{"n_experts": 16, "experts_per_token": 2, "hidden_act": "geglu", "balance_bias": false, "n_groups": 4, "init_std_router": 0.0199, "norm": "rmsnorm", "norm_eps": 1e-06, "train_tokens": 289300000}
Below are experts of layer 2 (counted from 0) of a mixture-of-experts language model. Rows are named router (the router's row for the expert), gate (a neuron's input weights, with its number), up (a neuron's input weights, with its number) and show model dimensions 0-255. Each number is 128 + 24 x the weight over its row's rms, rounded and kept within 0 to 255. Numbers have three digits each.
After each expert's rows: "gets" lists some tokens that make up at least twice as much of what it gets as of all text. This comes from a sample of Wikipedia text that the model never trained on. Tokens count by the router's weight.

# expert 11
router:076101144139176128166109087106135129152135173109122153148146102148100141131144141100158079174116139144129123135135115146140107143103135111108103142066135125120152142111172109179144107112146127164116091109167125153084098137140148130083087192134113109140133180164139139101138089147085159081100131137141121130066148109102126146141121142139128106127135134127105073131122170139103115149103149099167117139107092101149145121115119114141079092109097167129143125110122095124142154115128149137172100094133137132113130130100118126140125100122126160163151099117126158096118114160142094120122135125134110143120149127099131097118105111134062160110123121143097125157150125156119096137149091099112154148186120103129143153118115072136132106123139103128125082117115120148081141128129140
gate3:118140137131130111100128115126125122133063076118150131167109122123117158131117126126139141152159096096160119123167137127119190150108155117095155110086089158115152134123119136084086133106126146141152095126140175118095111072138148104099138129141130127194130140133147130145122124159119130139147137127109129119177087115129141132113142134118141133122105112099104120090122132167111114157096188117133136148117123137155158103161184090116115129137116099170115167104134155146108155108178145145104112135098088098104131133170159163117140133106125138152103091118112119144157116143123168109133135085141108145193121153113157132106090126096127104083151145140115157135122141110157082169134091135129118116098096141134102111108103141153123146102142118104145179137191092135151121160134131
up3:099092092088104125078158147089160111138123147169120093150106090150147140112062158126156089132122091130129126099090153160070149130149097107141137093142101139089136146068141128155161094155115119122134106124105135127138103099091075134096085153110165124072168091106103122141115110136168146117135119094104133146118161139135104161140115142106119130142111133138100155095087136141146111114133108165136152149144131116188148134165090122142097130162133151113153106116081117074128134127098117122103106111140152136174109126121112132120137113138140115124146102107143133141138154147093127125127122146128119131085125136101138132181143122105165130140113096173106108091100117158116141143119119106102120124140101129123130177141115106071104098122102099123147116139114101105098115118111104
gate4:156141115125128138089167097115141130122159135139167138146134143101153102098175129124126101154144103125155125136176179116121142136090169153114114126129122155098125118134124124124142148150150157156138106154153131124105131153167096102097110166117106137109161146087105098119128136110103116143153090113083147145152133088132183122145150089189125126070133168110140134156127116178126107159151155090145104123094132098160103116166123116142122130140134108117125074143137156101183123134110121143109120108133118143128156166097135141109113119089122151094154130079139146157146114180147124135128146123143114084146107137112140118150149138125137108134096139116120123166161138179128122113154149103131101082165138117119131139113119098107132138103142080161129093138170209128073119152145134
up4:118127127101147172090164119094114126131105099113123125139136083116140114126129112153149117098137146120130144099153072114122128142160098141161123152128099145133161132114126141097104126153135105123076112088107161148142106142104104134095166092157113109141112123147135128140138126166159132120111121160138104116116146104165093095109113139117142139153153142116131122133132144144099134099136104133115088083092143131121142144127090103175129163126112118104116097144145129133113106181132119094146100154144107087112140093171124084134123172108140133178198170137135148104092096096118141150138089135104124167097099104122110139146104174166115120128152161101159168154095141137122154177165132132097112111151148164099092122144137159140125101115172170124162115164097141102124104121181113
gets: ",", " |", ".", ")", "\"", ";"

# expert 4
router:135106125105137084096143114075103133154175151105135116153110099133085150147128074162126138148190147167164131125190123147100031142123130137117131144086131115141120109114142163105116129126151115135107127127162126117125162134180128133138193212124123115141137147145137140132149128145076137097129125127159130143129137127108139137121159121140138113127090125145127085131110142129134111134126149118121107134236130108136129119144112121126134119151124153130128136170095094128134121132141135146148107134167136134125170167125124152133117127107153114134127133115128189120109112154135151102111128090116141128127133116117126142157120125108138136143066146124107151152141153142122132119140133144137144157130120123135132123147104152147093116123107108118122074051144093117053125129132140
gate3:109131104123137079124107141166136137080145097126122158125112104142117152138151156094129086129161140189166096140160160109138121115130146163092130141190140119116109115112136106128147157133148148194078117128126114113085150129129161090164132133128114140174105126155134136132158128134144139107133122145168112139111115117096129142125148096074171152128081136119131142098156145122141129114099120104143113116119118162092122125171152104142116103084167183098125150121145154106100119124147131158128116147191116171149157185092119068165122089108136130120135107125112148156111157146122143092123121124090131134110123176125171147135151138159126109123144107135142105108159140124161155161186125140152150145120124127135095164138130156141149106164125140100107098126093141104126146147151121
up3:137105167156125122092146160095138165173123098132142125140104147158155115167125124123146134096122105162192144132104119099106137153181105140113113111140149165145136132137118102145160134117114131112086111160088135125131086145146151123118122176085079072111127135131114095134125146095118121179101122130174139104100107106112153132134170124123191100135116108111106098088111122188170136109131136093120165150134132132144140110109116104156123132132118093121119169127141141117122108140104113157145131122155174127146158135153133127173144093124112115125136127120097082088126107111149125132101129117081148136079128170100140131120166141129148119143130125158147120152124110131149147163146121124097070172167143117152130118156182075142172138132078126129104099120130111131127113133158141
gate4:169146159100119177145152114118153142119145144139146187143121087110141180128118142149078128116094125098157093108073135088119124120131120171119108111155165081124090112119081144127132098153107106134114109109132151099108144119134116111139106146148158129107104142128134129126141104100112152105121109130145139179136132095072135134098144148112123157131132117175140093153144115159091141161070141128105116136113163140112134132136120158151067095134125181128126138195117151133112148147154160110142105148144090145155122127137121098175086144092145123129118121087116160115137120163106153149149127085137156146153127093135144110115114121123095169101115090125111152183140174155106138094169151135128128172175105145144139102137099148120144133117110116115140110144100117122114134145126100
up4:098118113119166109110129149179129114160111142125123158139127155173168124117123197097106111141139146097101186161138097154170113153149149098092129094123150140137141094099110109158106122149122125126129139130135123097121104111087112119108107142153161134123104146106122069096136143156119109164149098150145122140117119132091137148112107146135075115121145135108127140151154129119090109166156132138180122104122136101151129118177127125169108105109136125097156124067073129115139133115145099106111142130099132187099107151127128135133144150092145146162102124096130120156099133081142096155130106107139145145131105108176137110149164145128098142133136118088118115158092154111123116172138140096121148077159172129121079145095124143126118113115123116163091187133167118149127110132131106
gets: " and", " of", ",", " in", " to", " for"

# expert 0
router:092123160146110165121165139134135092208158117129151137131173087089145141069146163105115132124177123150147133086175096108127138151130119123108094156116152115109134137094131151089139116098091087122121085195133086169097181151179150141134189099096133112164110156126142157132164133122109155101122122147131112134118162111121120151123090121147152098132120140171149144119103108138102127122127140099125110137128104105137133129156162094139104126151095133136138115138181081115071138095148144131123119102110086127108137145120120117098123113082146114140133119155194154089120129098135157105116143134162122144097133112148121159115129135107112143153107147159123161147101127149124121138098136122168129136160130137118148136137126116129151130128127120120145108138153123132150171116175150
gate8:161132120125147080133149159109173130154133152111141159106127166115101133096141127117105119095140157141094149137084111095118123150119124128119141138127119100127115163121130138132103131143169070111134081172137099080111154146153129132126089085138141142093112110115137184142138128092153084123149144142141103169150135119129112132096110144131176092090123131171123159124128182147111121106168114126115141106139138151157105137150127119124152123131140120156154133127151108135145168123179096131107144133137090143155128117121104111088140087103121133119104125117071108095132138144169142095127123127136173172131177132142132086132125083117075156113107111164124151135144105072126116106102117109129094132146137121112134147131144199117119151130155083152144136175165127115166105145165096
up8:135117117181148125150113124124125144137074126120146131126166128098108130118114130150130152142126154105100112108103104112146093143137139126129152178107146150114140136104140110163137144100113107166122163122124098119139161110104153133135135124140137128116153151118130095150118180124154146108146150183119120120089190155062086094065160132122159135111144175127088150079150162108094090141157100124114157160140090115102139170132110171133125140111198111176132112131099149163129141121171129132102126137154168142103109091139121126107094142086114167126108126099160130093136125151102138101130117140089080120104120156146135108120124136133112101144111146146133176162140107111144092133132111117159103119113120143125137150141124128150150164119080160128157109175155155119094106128157110
gate9:127148135145130142144150085133174098074142169163147121143157166114115114115107135140120128124121122127083121097102113116121146166145135129109134124128113139127150149137127128128107144107143129078176088162122112130115128135155134169150124151072091145134155106108179123136131126131102101134120113144124143155160144174163074157084098090082103082143148143149124126074106174128140150147100147140142135127106123141139123108177131123084107126137158129184154125122130127125146130120117159129132127135146072124134152132125156179072156124091132075148116134146130089132123112154096133125120140132134125153168147143115119167116127165124145100172150105125141150152176160171153132132095144166154134144140153096108169115113141130136091107127135116153164080112129093157119153154134080
up9:122139109159126115150095137093108187139121095161120146131115116110139149137128167099077127134134143099134118123193148140108131147154152110064118126107154082142130118110129179101098142139118099124106152118127128101117153138118081138129116111139160056130124117127122135094125131155123142118165133121127104105127118065071122121126151137175156158088098141165157106121172131159140126103178177125123149137116130112131127137119138079146120133067102118134119119151171147164170140168145121168122152121097119105102139142135114118128123138139123125122114113140153115131151106078132140139147140129114147099093168128104111137074128084124128174104127139079122147109111112145096165146163152173132155118124135189167103139111105136126125116114109115107135100134120125128176137097106133
gets: " |", "-", "|", ":", "\n", ";"

# expert 2
router:100137128151170150137100089119119082116091113086123165166118116099159088153148135115105164114163122129147090132098109146136118144115136143128122161120137104085117158083151123122127105154080097158184128114132092141102148153117127118124141138114111124156113152176159114130161075128127138130130110161132126157076134100108092138153105086133170069131124143159143102171101144128130123166100134113122114163159141076141175109129184093120057127165118140130140139135118119130118145128138142137137129120130114137118132153106113127204168092151154159133166098102118151128123111136144107098093140105146120140111084096099105147093118102143123135157115141158109150139135134150106117135129102108121128149099114111123124149151115122165163097112142102136139146115147154139072131116142160
gate9:117136153126084115157098138126111095133154124127149099083151135108117120158121156166151136122146096186115116119170105147174124122142121125161100110124144141125168151128138126114101146119137119141170105115136064146165146164119165140133155091151118155106125123149123179110138177163074159176110076126140099129132097118133120086144106140150138112078156111161132122142157142123106143111120114153116094096107149139112148134104145123077125161182138133145109125100158128090123104162098162131093128101098098118098128115133154194186158143125129162151153121124111115071073128152160121096146139137114119168125079130149117128131110134121150130136114110140127132116108135133120150115159149164128154139141126102101112163163162119180120157106134130101121144133138141154116108100143139
up9:142140133172132154144147126116136133128144100147114134137129163091124178131137064102104125111122103132132120092141126123143092129099132122131083140112089105092129114133119134120153104150155158130093134092129144127093130085135113108122112149130114074158140149131124088147100068124151102141155202096093133112114087116127119130158119100101136100155144142131086119101097120103112137092125137113123124154103119109164138149148121156156202116130125111129173155123125093140149153070130081110122110121113134143182147092092102164077157120164125094088106114161134112116143095110153117160083134137119109147124107104138143137143116120079136112136102146101110115134112083108100103153114112147169128112163156165148132107086105096099142106164103138137099130109138139114155134137132133
gate10:122167125108136137129132125121154122127135115112132127180104109053100125131120112129158169100120108167105107145089132153134116123144077144121115108174110083121105123102180144121136112132080106175128138134100155128150135118118102131119122124107087161143147145108135151114134120119115127145152131151137148141111185088129150127161122133127128072112124164073128117081107090113112173114117142139111131146160085136109146104128117086128118117135114177108145148135113103134141162101120149105106108106165062093128113099097142151136143108122187174112153134161138152111142092112128098125090131138157130137107103133100132159140107110129097166198157133135095128084151109159134162124106141130120138145127125126085118111106147120098099085119170148126107182139148108113139120114159129
up10:116153120121133105095117175119150131096116137090102102145097133106065125169114137139107158140103130131147107145088124108105117127155114161105079069095135133083114116090139103092159128160109113172089149147144169138127137124130116126106113141131123178157146112136102156110102114096127141149130112121154141119167155112085149163098120092112122094130121166139110132123134124159093161104113120133133139130200120112114126137114110119110102112166116184134109109170104131149133134093135115157149153172113129102171103119146134129128117125099169161103149127075112092135150122109098165125158124159140113139154135141119104159091138125098155121181142125165101114106104143136143127128120098155106124100102083127162127107130156121136121118144092173115108199144160130111136134117146093
gets: " ", ".\n\n", " c", " f", "–", "%"

# expert 15
router:124112099116136159139131120130088126126142116125147127102146119085148141156140133082130153103150131146118078100121131155147077137097130094114097124131148089134133133118133133132134120108126100151169098130111090139091117139107135108126113110136131119132120141161140115177160112158142129124089099177163115169095123143100098159150086133147174116155122178129155130135131138124094104174118160125128113145156090114154156118142149100162151137125136158137139140116199129119107157107192147160118123095144128133119136145092107148156185091138130139133133084080165117132105111164139126106110129122134101130090121131128108144142091099106110127144106145141099160147160150131100103156112118091118165150162109098125144186153088093150156087120145132146173113135169111147113194132147140
gate0:127140095143121117170085166149139148095119115160147116140156111143113103114117149140136096127114111113110104122130139139120111095122118129135133107158143097132142162143138110140134143116135154129128135119145091079125133132109146134135101099167113138099103111143148142103109155214152109100138146131121062161101135123098124134138125147146146117156164108131157099117143120134115144140094157145092195146115091155142118113126135120148158128163152151114156150094151102092139140150161127103102082130127106091133132184059121142169150141172106155131089106053162133095113111135123147123157145101173073160118146128131101146146161145113169094156106100140137124133139092122093124131098135130154110111169119077097122160150118124076145132113122125108156102122130133152134163150128123
up0:120089123126100160096158125142122128122141084102075144104085166172115129109123093144126128150172143132113122135094134110124128137131118105105107120121106185170083097138114157135123120095125087179136069145093116096195155127137087106147144109105127135150127162111118136153149099086116153132129121135118132141140138105134147099132097135136136177104089129136134118130120121118109107136112092124190071118133145106105170092143142156155103104120110081127101077139140118142110137131090108171142152117131124146112152112156153147155125124109138171149128120123104107124096100158137148121116134106120146086097161131101149123120080120110095111144144119124138139126140102053185132125146134137121126118127106118112134108094116117184124138138108164093140171126115131099098093139097137
gate1:111132192128083119124140123111106139117123162123115147128111118117130118099124142101150112128148117099124149159111118114140119159087101122150097102131130127143126137160149117120138045141133125102136113111144124135148118089122152143143115105160095149132126144160154134136126122144108095141118134178161135101137143170115118200132144152130128147149151184143124117168138106170123148126127123128103144098167157159100166112131116137111178149114147165064141147092111122126111150104160165106141134081122107136140132096085113122110174117104108104171156106116147079104097115128071135071174123126143128140135166157109123159183118121095137121138141141135149166140155178114116179156113168123138159114119137098138147164112124135139122132143134143119141082154153129156172147156121131
up1:093135143144134166125150139139101098110165150129147139155134125116137147153136130111107124135158138136154126108111117127117129139130133101092110168157120106098150156187165118161147100152148174058128150097171129083087139100115144107132137128127097168132123123147131136128121132145145150167157142172132131096142153162112130131102113122127092132115164168129152145104158145148155106121143150158119164117108110149097130196188114161131152118151109102133120164138121110160175127111154177103139104103152113111151138087138117148160123117114118080110132120138147173114108116122127104158133113131140122186140125133096141131152155111064147174084098081110123133120114114110096191126127164077145085139130130122139086161101105144146131130091150125139130129163152145143131130136136133
gets: " B", " C", " S", " D", " P", " T"

# expert 12
router:132157176130136145164113082082123119106134165122094169101066101136142159141131087074098123116155113150119100108136138173187145154132128141119130134107142076119167084129163158123140113139107115135124123133112067124109159133132152113110191143108108142137099135121116132173125128148098114112095098148137121126128134112122098135128124093123159130199110141156128136138110148149119113107118136122142119128099111098174139119159125096164105113163135147143166143115101083105124154117142151121161134123129123139129109129123098145113154119096146139131131115126157158119130119119137106101119150110149101141083130125114085154165091115107116136143083167166122140115119170173140102171155118067153130181141128118104170120131143111124156095123167123169142132101147094121155152122158137
gate7:075151161126131126144132089119147164105160106180130133132084137125112120127122118098160117089158103111114120145179121145148094162122103114129128144103119104135162111100156133138126092133185126193103070152147134123090120106147166100104132154114151161122141115112115110100119090143111100152146135094165106145159118140102091118155106091110132151113128182169117149138127124111154125129094136113124119106128097129145114116147094154140141122170178126163128140134119099124141096102118158150152146159110113134145085149102124109127158102066120108135140141118120102151152168191147137154156139142154150106151129142110138158151112116110177147147173138089120095112130134169138107090115116141161143149169103115105134104135129171103125146132109140134146146128137100148125104078145171
up7:128124091124117132147126135130133095127136137140166115092137133132136202119114133145108127148171172135144158201144134128158162104083108124117131136112127110126124164128160126132154113104147133152118100181147147112153138139178152125112120115120102145120124077129179150136153167100117120178154076119088143147137131122116090129103167140126112152116109098157144106136122152118111129103104166101113138161152158124153147147121134141127156155149144148207090170134124092101121121099137120136120149107130129091131124129092124131127126098178108131127101110148127113161116160129136162152161111129125111103154116144159116120120110103156122150141169105100149120103127147087122140164146096128110130135136096070102120107132076126148186157114119156133113161126126147192092115168105152
gate8:105144125113161093109124113076142141169130121129135125131148117106122134124183160123121112134143103114139169166103108158148150189129163179152134149125144141134174103131146106111125129104121117137115144116124118131086152134118127138122134134116085171158116131093102130118152130134158091117137131109111115197149138143113096197145152156078113135175087141146103176122096100186100132104105154119121149082115121143136137107158118134095129158134190123125107092095084162142142130150124131150156125126143120143155084115128095165089112148141156164083126125101164115125149123143141133126136081116117144145099125094111122162135099100129139115132081122187143142100120141114103127127152112136122128135127137126086166094105154153123132135132130155106100066134107131092105126128153110
up8:165137102147119093127107127125167128134168111109078113156145118130115134168104151119134134114139166178143099098139122069128108121083125097126134116112102147123103149156134111136147078116120122133151115105129133161148110098136135095127123135144130068089159117144128122114158131089094139144119129122175124114140155134167146127096109143163142143092180119103139120154085078125138132177099134116087176135165120098160128163155159109153111125102093148094123114148141144088126140128141140121117158125122147147122099156135170092126183092096097150128141131139144145133134148104088122153158139169129167140137120105092116085109157127135114141119147140117098111092111169170148115108101152141156136136128140122148167136150111152072145153124124071076101149133120123166141148138108147
gets: " the", " a", " The", "'s", " his", " that"

# expert 13
router:084167154137136139102178147111119089196142172092119207142175094067184076123136134149135097093089161166125125118128086157182141130102144137197110148095142123122142125110153117128167092188117104131123126148157150124116102154125159103106139146089121102118090113141129144141134128132144139124110121136129100165129119120100099149141108126155134103140144153127131133153100154140099110125096150127142104137108123127143139105164115120152114120103113151126127131121158099108115133119132134136171122104127118137099134138112107145194151125093131150149147118086165125105112123187131136127125178120134135158138092118107125105127108095126143114149150132115100122142179126140131110149068106123141146145093108098120138147127131109165100128135151107103120117164126106112119128107144156
gate10:125103131119168170138124142124127116078124113104158141148095141111102130121134128101160112108172142173139186127120149130116106155131094124138128093184120145129099086117125136085134103168128129142132124136149084091174082153108164169105155124135086154116131096111140113153139110144111120137123090101109113127152130136125146129109127140132140114151152153140109115095062152106105119134114135143164112136147123104123138099161127177162126152139088130125083166092114142121147175121160162103103138095139097118108173114104149114131167104121099158139123084130143120121131127159145114118097149163081097140129142106159167148128173097110089115147101128083093127145123118136106158126094144160120107156102125148175141121113101121132094155174185139122141123115173092135152117140141125
up10:128142111120105161123164146107135133137085098142154089115128148085099131123154142088106125099068129103146121154119137140139166122103156119129109136152081141132127178181107117118125124118137151109131133115162090137095127180135117091134130127088141134113157131159171108120107108152153145138115117096127174070147097137125130162115158120119125101111109116110164083154181135096142077116099128132147154105170127151115129154117108142145138132106103126144082134111121087104071114127130114101094105115143131115124150150153078116071175112131145127115118111140142118132143146116143144125121123078112134122113136096155121128172156152112144104093063153121130130143157109162094129140200154128157184115132113154130156118116155145132126114137119116148138148162146164115103166124105115
gate11:105099134138155086160144155125136130117193155129092101106116112139115105135123131159133145158086126119134130151103081141132160085137122121088115125097106122119138111165177132084109116159150072129183121163137151092108113141074095150121123144063157150129144143135104111135126085113150178104150127158149093150090116154139105097126122110152105128120110142166125114123126103154137152149155138122120151105151095097129145133105120164128123158123102166131116182147130078105152105103135125141174162113130082152139123126174160122142125148140167119178122140141139116099143104175122126112138150148131111163151137130144104158132099164126138110122111129120173098135151133132164103119140139124122174135099125147122090091106099126172107135134123127172092112113134112128142174139146161
up11:143096102157150156181072135111076131121134125146139131126103145098131142135121126074104084125138130101143113147127140166086109146180114109114096133134113117160176167120086128102114127068123119128142083101163129170106157136128124090116124148161162131144103140133127154157107091131136147140121136107132111131127124173143123146150121144134141167144145153138134139173138140122125120094133138150126114140127139138170122057100153123132141131148146104138166173153086119077145123151130105134118108145168140137156153109162137132117124169164084095139116120165115112132125066150128124079124111150105147090072124156109097124119080126163147132142116153162151113097119149117177163109154168105109140115150092144114143118127144105145090116121128104160146126107147143158132119122117092
gets: "0", "1", "2", "3", "4", "20"

# expert 7
router:145069098144155148072133151175105132138126097138164141126162115106173129155173099104130130076113120152146082141125131116155098142114157078164109123129147130112152081130107109127110126128107090151156125133120092147149162139158124079095103132106068129155101152145115166148168106138094142121099102138141099121078136104107102138119100089131143124128100145129156103142132154139115123109109156107145117146182089155121121110130112121125134112132093167159150170125137129112121124125146116122146083115178082159113111132109123141140120107110145135127164118119114135102118105147144176121134130125160092160128150135108082170165104113099097174120124159164109148154152150126118126130120122087157120133137089096118167152175128128147121121107182131155148103141155103152122142117140125
gate3:144119090135115145134131105171136120126114136112099175128144117123155144191142154134151110097100112197110136142103157101140114143124162140113099142132135104099137093137092142136149151138125141143165159130122116102156134168133129107063125124156157112125100142131133124115182132096099094137122126116116106170099113122105115122156120125112101142092133114151141132097176164102092138093120160145145127120166072125111101090132132160119161159144116174166103156187145085081135129151178143114130130126146063112177144123114112132139115118136141112139133127130121117129133161134151129082156088117114095142144158131111148137161155119109117134101147139131104156152155126108149159105118135109165135125148111107113122140087107143177170091117175174134128104174136118156110134111110102
up3:157118113161132089121130115139122121111101085146078112104107173169125193116170100101099164151112067174168147146105152103101114120123154089117101158156111131148100144154141121097120139128128137103112113155137104121114112132099110122081107094111066126168110125123113135138136127128123116138141123173121148152141123123101141148141137109133131143107156143115117174144070128142162132135163128132174129136157154143087128126141139098114138122123134137163161157116072130159176175169106118082102111134141122094114135157155085100164117098132108098125144139134143119117124137093114158083127117144132130153148141119157112151135094122165130118101148125130135117153112136149139093151121114071129113112171108092094118131110165118138127118149160112145149083131149128115154095191139106
gate4:154111144145117070129142157156141127086137107124167135158116076139134176105094179100140133152077140151126063119141130143113112102117157089095165125137122112119171132098115109147102157103108128184101126082103123116135169104132121096141127127130057146144140113112136142136102153186143149171126134112151144153114125123109163117143133084107134143144151180129139131085125141134089147140108153119138138159142093108137135094163106057116109093174136123105138168153101092138137135165179119140151142133162107101159124125137136163146157101127119142078129126131103120132086122131108154131141162098099123107116124161100108119121119133110110114132151137124119123146123113146103144134151158127132103139123152084122155145118157190110108102132136132101134088145158101129121131151118131
up4:138110200140160179130128133102098109105148133139125160114125113122131154147098164130097117165137105127098121116150115129075171150131148126136149136117125085119127138102108139158087114163112092117116136124159130117086123091147109102119105110140086135142083186128100134096137124146162102108158137144126137070106104111140150172103118090105112140138164129157133100097155166110067110155152124069133138130135137127167142098136141111110111143148128156069099105139154134127135097130168112135159140146128139153155081148131120137090132096098106096101139083146156150114123151114117133135131153131082105114120139173133114130171148105099074111128143123134137110135145088101101167147178112143138152173116141165081108112116124128109121154085140130141140127145152130143145150122141123
gets: " (", "\n", " |\n", " ", ".\n\n", "–"

# expert 6
router:131138120104078161112162129140097108091183123104154116155116112074114085146128097123182127111142117106151148109133106170118136160124136139069107134100155112119131128109113191159152126139105117139151107142146113149081155158127156132115128174133103107174081137119164169151113096149095127096106094137132098142137133136079113099168131110143135113167106164137171117143109158157134107157122173116147120155128110113140153094146170115147124129124097133136118158130130109103099136133117145130143114100139113176081151131130126138115144124100122155135187125080120156105095117142140095114135155113153100145133123137113126102147099135105113137141124143144138138122160140152107127133107123139130162153122119099092171146165119106153156129122202098154177123112126110143138162076148133
gate0:134157136135116107064122090121162103074119140120123128129100082100171092095128134114151169121110140123139125096119098131109122153180114135107142130084096155159102187119144124139096137094075154149160077155180109078135126096127155132094127148125095142116102138128136159097119127109168133115118117086132140159135141145089160100115131113124138136146143154109167110133125126175142164132113167109154148090165095111158110149134115138145136116113144139137111156138175132117148121162124146132122105136150120136088112123115138094111116133099088159168150108100077171110135109130115115107140163121133136131109144156103112076140150104140156176155155108141141102101130119160136131131155167171163156101147112139098134155158142145134106111141155125102106114147113096162126153140144143
up0:132130161168157121126095098120138093129146154136133153062148133142157141117142136118123168157109143154104149112133089124119101192127120113112129125103140119175109187182120138128101155098099130131138064132143107126101151125113129132121109141131134143074139106116123176154127145129169083133144100106114155120148118141103177088163146115096150154102160147098160103113118115143145130103150177107160123128144098125124101166134124155108150146110131084136112130110112123173160141132128113144147110112140144137121108098116077120152121157110138149157107095057125155120141096141117144110159121132154104138125167107101105142110144128134144161130129114160152139114134130152147127087150117173130139085157137104109130154166129158167115181135121103063112091122116092149121125132157134
gate1:138168161125104154106108130104132135116123126057162144132139090085151161109179136122129169146135120112130094154133137100153162130109108150114097167138135094126158132144110144107061134108152099143146098081159141141055101104136135119123161110131131087129130151117116093132119156153147128108119126142131136133158136145124157084157119092075104130129164155144129123114153182177148088133155144110117102130086129141135135114118122152150144152133107095105111089124147168120055132123088132136155149106132109106106124104154122142109126133117107139110080115114110130084142141124106143126154085073112140153176112137131122142143103144097133105143150161124162138144141131163124105112113072096118135143078144127149144157103159150129188112138108129153137150113142126116135128138114134
up1:175105117125139113096141078116171143096109159103135117097163133132120144093164139127149129091078151140115114115148160147111159114114157133114126171145138119101137155086149081142137137102129099146134125100140112149120134111133110104127127113120089162118125120106121101131134099142153149127123178097121142185120142151112132152162087110077106148147153151125108129143076120123160178108136125140113131078132163110154135130175168114135112136106137136135142118092077150152122148125083126167141113137177120135165111138155099143106138150119132147125119151142120159111110152119156137118095094125136116110175115161050122094092095138149132118118103101124076105127139100143155139065160155111126147143122115166117100130110135139128145145155182128121175128124134128089139148181131144
gets: " to", "20", "19", " in", " of", " was"

# expert 1
router:138128132166141167162101133136111112140128133098151155150151089079170144133136154101091129110138131138144106097131110160175120139128138089156111155107164115102141106103158153123150099143124119145143106144141129160096130145134136101095111125114112094156111166147147162171142106146116152109093098163151127164122133116115102137157080090155159114149128146131165110133120154159107094158120140096118095139134109119144162096130164116146106128142106126156133139145128127108107120117154151167154135089123103160116154159114096174174141087112150150171163086097152148091122096132157135092084152128153110159102102099091115125127092111081096148133103133123109160151152151163129117162123116100148137148118123090123132149137099081150170121105164095147138116101136104136107169088146153
gate10:135105128097138140139097111167145151109130114113153137108135179102141115091149108191112110102147131131157171089170119139125081145115115120152181130133141114152106121103111123100145071077146140121196169160122132130094157113158117194139158163088094144156129112109149155123126136139143180096114156118158099109103112133086115140115163168130101125163134134108193147094111148116153128146123113107091121111125146142126124128123172127161075088162111141099162103102145127125123094117149120108171176105120119126122126114099119115164140127147142127170091138104098115124174119123095110146109127141112132100129122139106141127160119127142136125127133123116157167147115154121141119137105127172162131131126136116125114158102090109148122135114115104107144161102085080153102151122133137
up10:141117149135092139116121121171142127123121102134128156115128105095139111162148115108153142109139086101099125104169129189121140132123102174114098069135160125117106149135145141123112111123137156115125143160161155123126119116141154110118085109125124135139113099137133132152137136156069145107117139114156168099168125144169137139145153084121137132148084128119104155172130109099175104127118165130134127162067186150113152140166158134159165128075166158173136160101153102143103106114133123126080141125143081117143174125126097121153103125104083148113141134165152172109099128095131131192146137137099151155132113154155128114095133127078146131141164111141122109124134151132122122129153098134142129157133108136077112154164113132149168162137149137085141136153129088124135145119125096
gate11:123136130158153167157119141128127148115164178111161144142126109101122100158139113121130116126134116143080140148126146094120137123147138148146127099106127115162087118108141159136114156110163164142125144151156124069127148136132142138098143146082130153139116138187119077117138076109108095075144117138151148143130122109120172150118139135112163135121112139122132126120164129105134140134136141123169131139098112131130208106086140152118118127141129094130110185086092141116089060096132177123134168110158111141088136146128122129153101146115124160115134126102120192146132092177143116116088154120098147135117120135118111143168166154132086105129121145103111144106137142140195128158126122141124163117140126126125097106167081098106101118146121103130153120108099152135146179096100131
up11:155151123115118127113088109146121115096132148158150123084151116112091152130143120133099124107071139110103131134123111099175137136100125165120126123179159097111136166151143078138119118167129129122161071112150072132151137101124150143160140122129116133145102095103095129151133146112143091129156150176086105150126129133106094123100084153148108159101165112172181152116117138115090123130148143123130097109141099148112111134133108100165144124110132110102066111125089106098154134091160109126109159116103130111106106136081136157139137143111153146107106158133148156131107110167167149127154120115115121113053158127121093149138141113111103145098131147102118118124117144095131174122101102127113117116125134107085156197145133136102153150170152129098142151118143136114126105149085101
gets: " the", "0", "1", "|", " The", " D"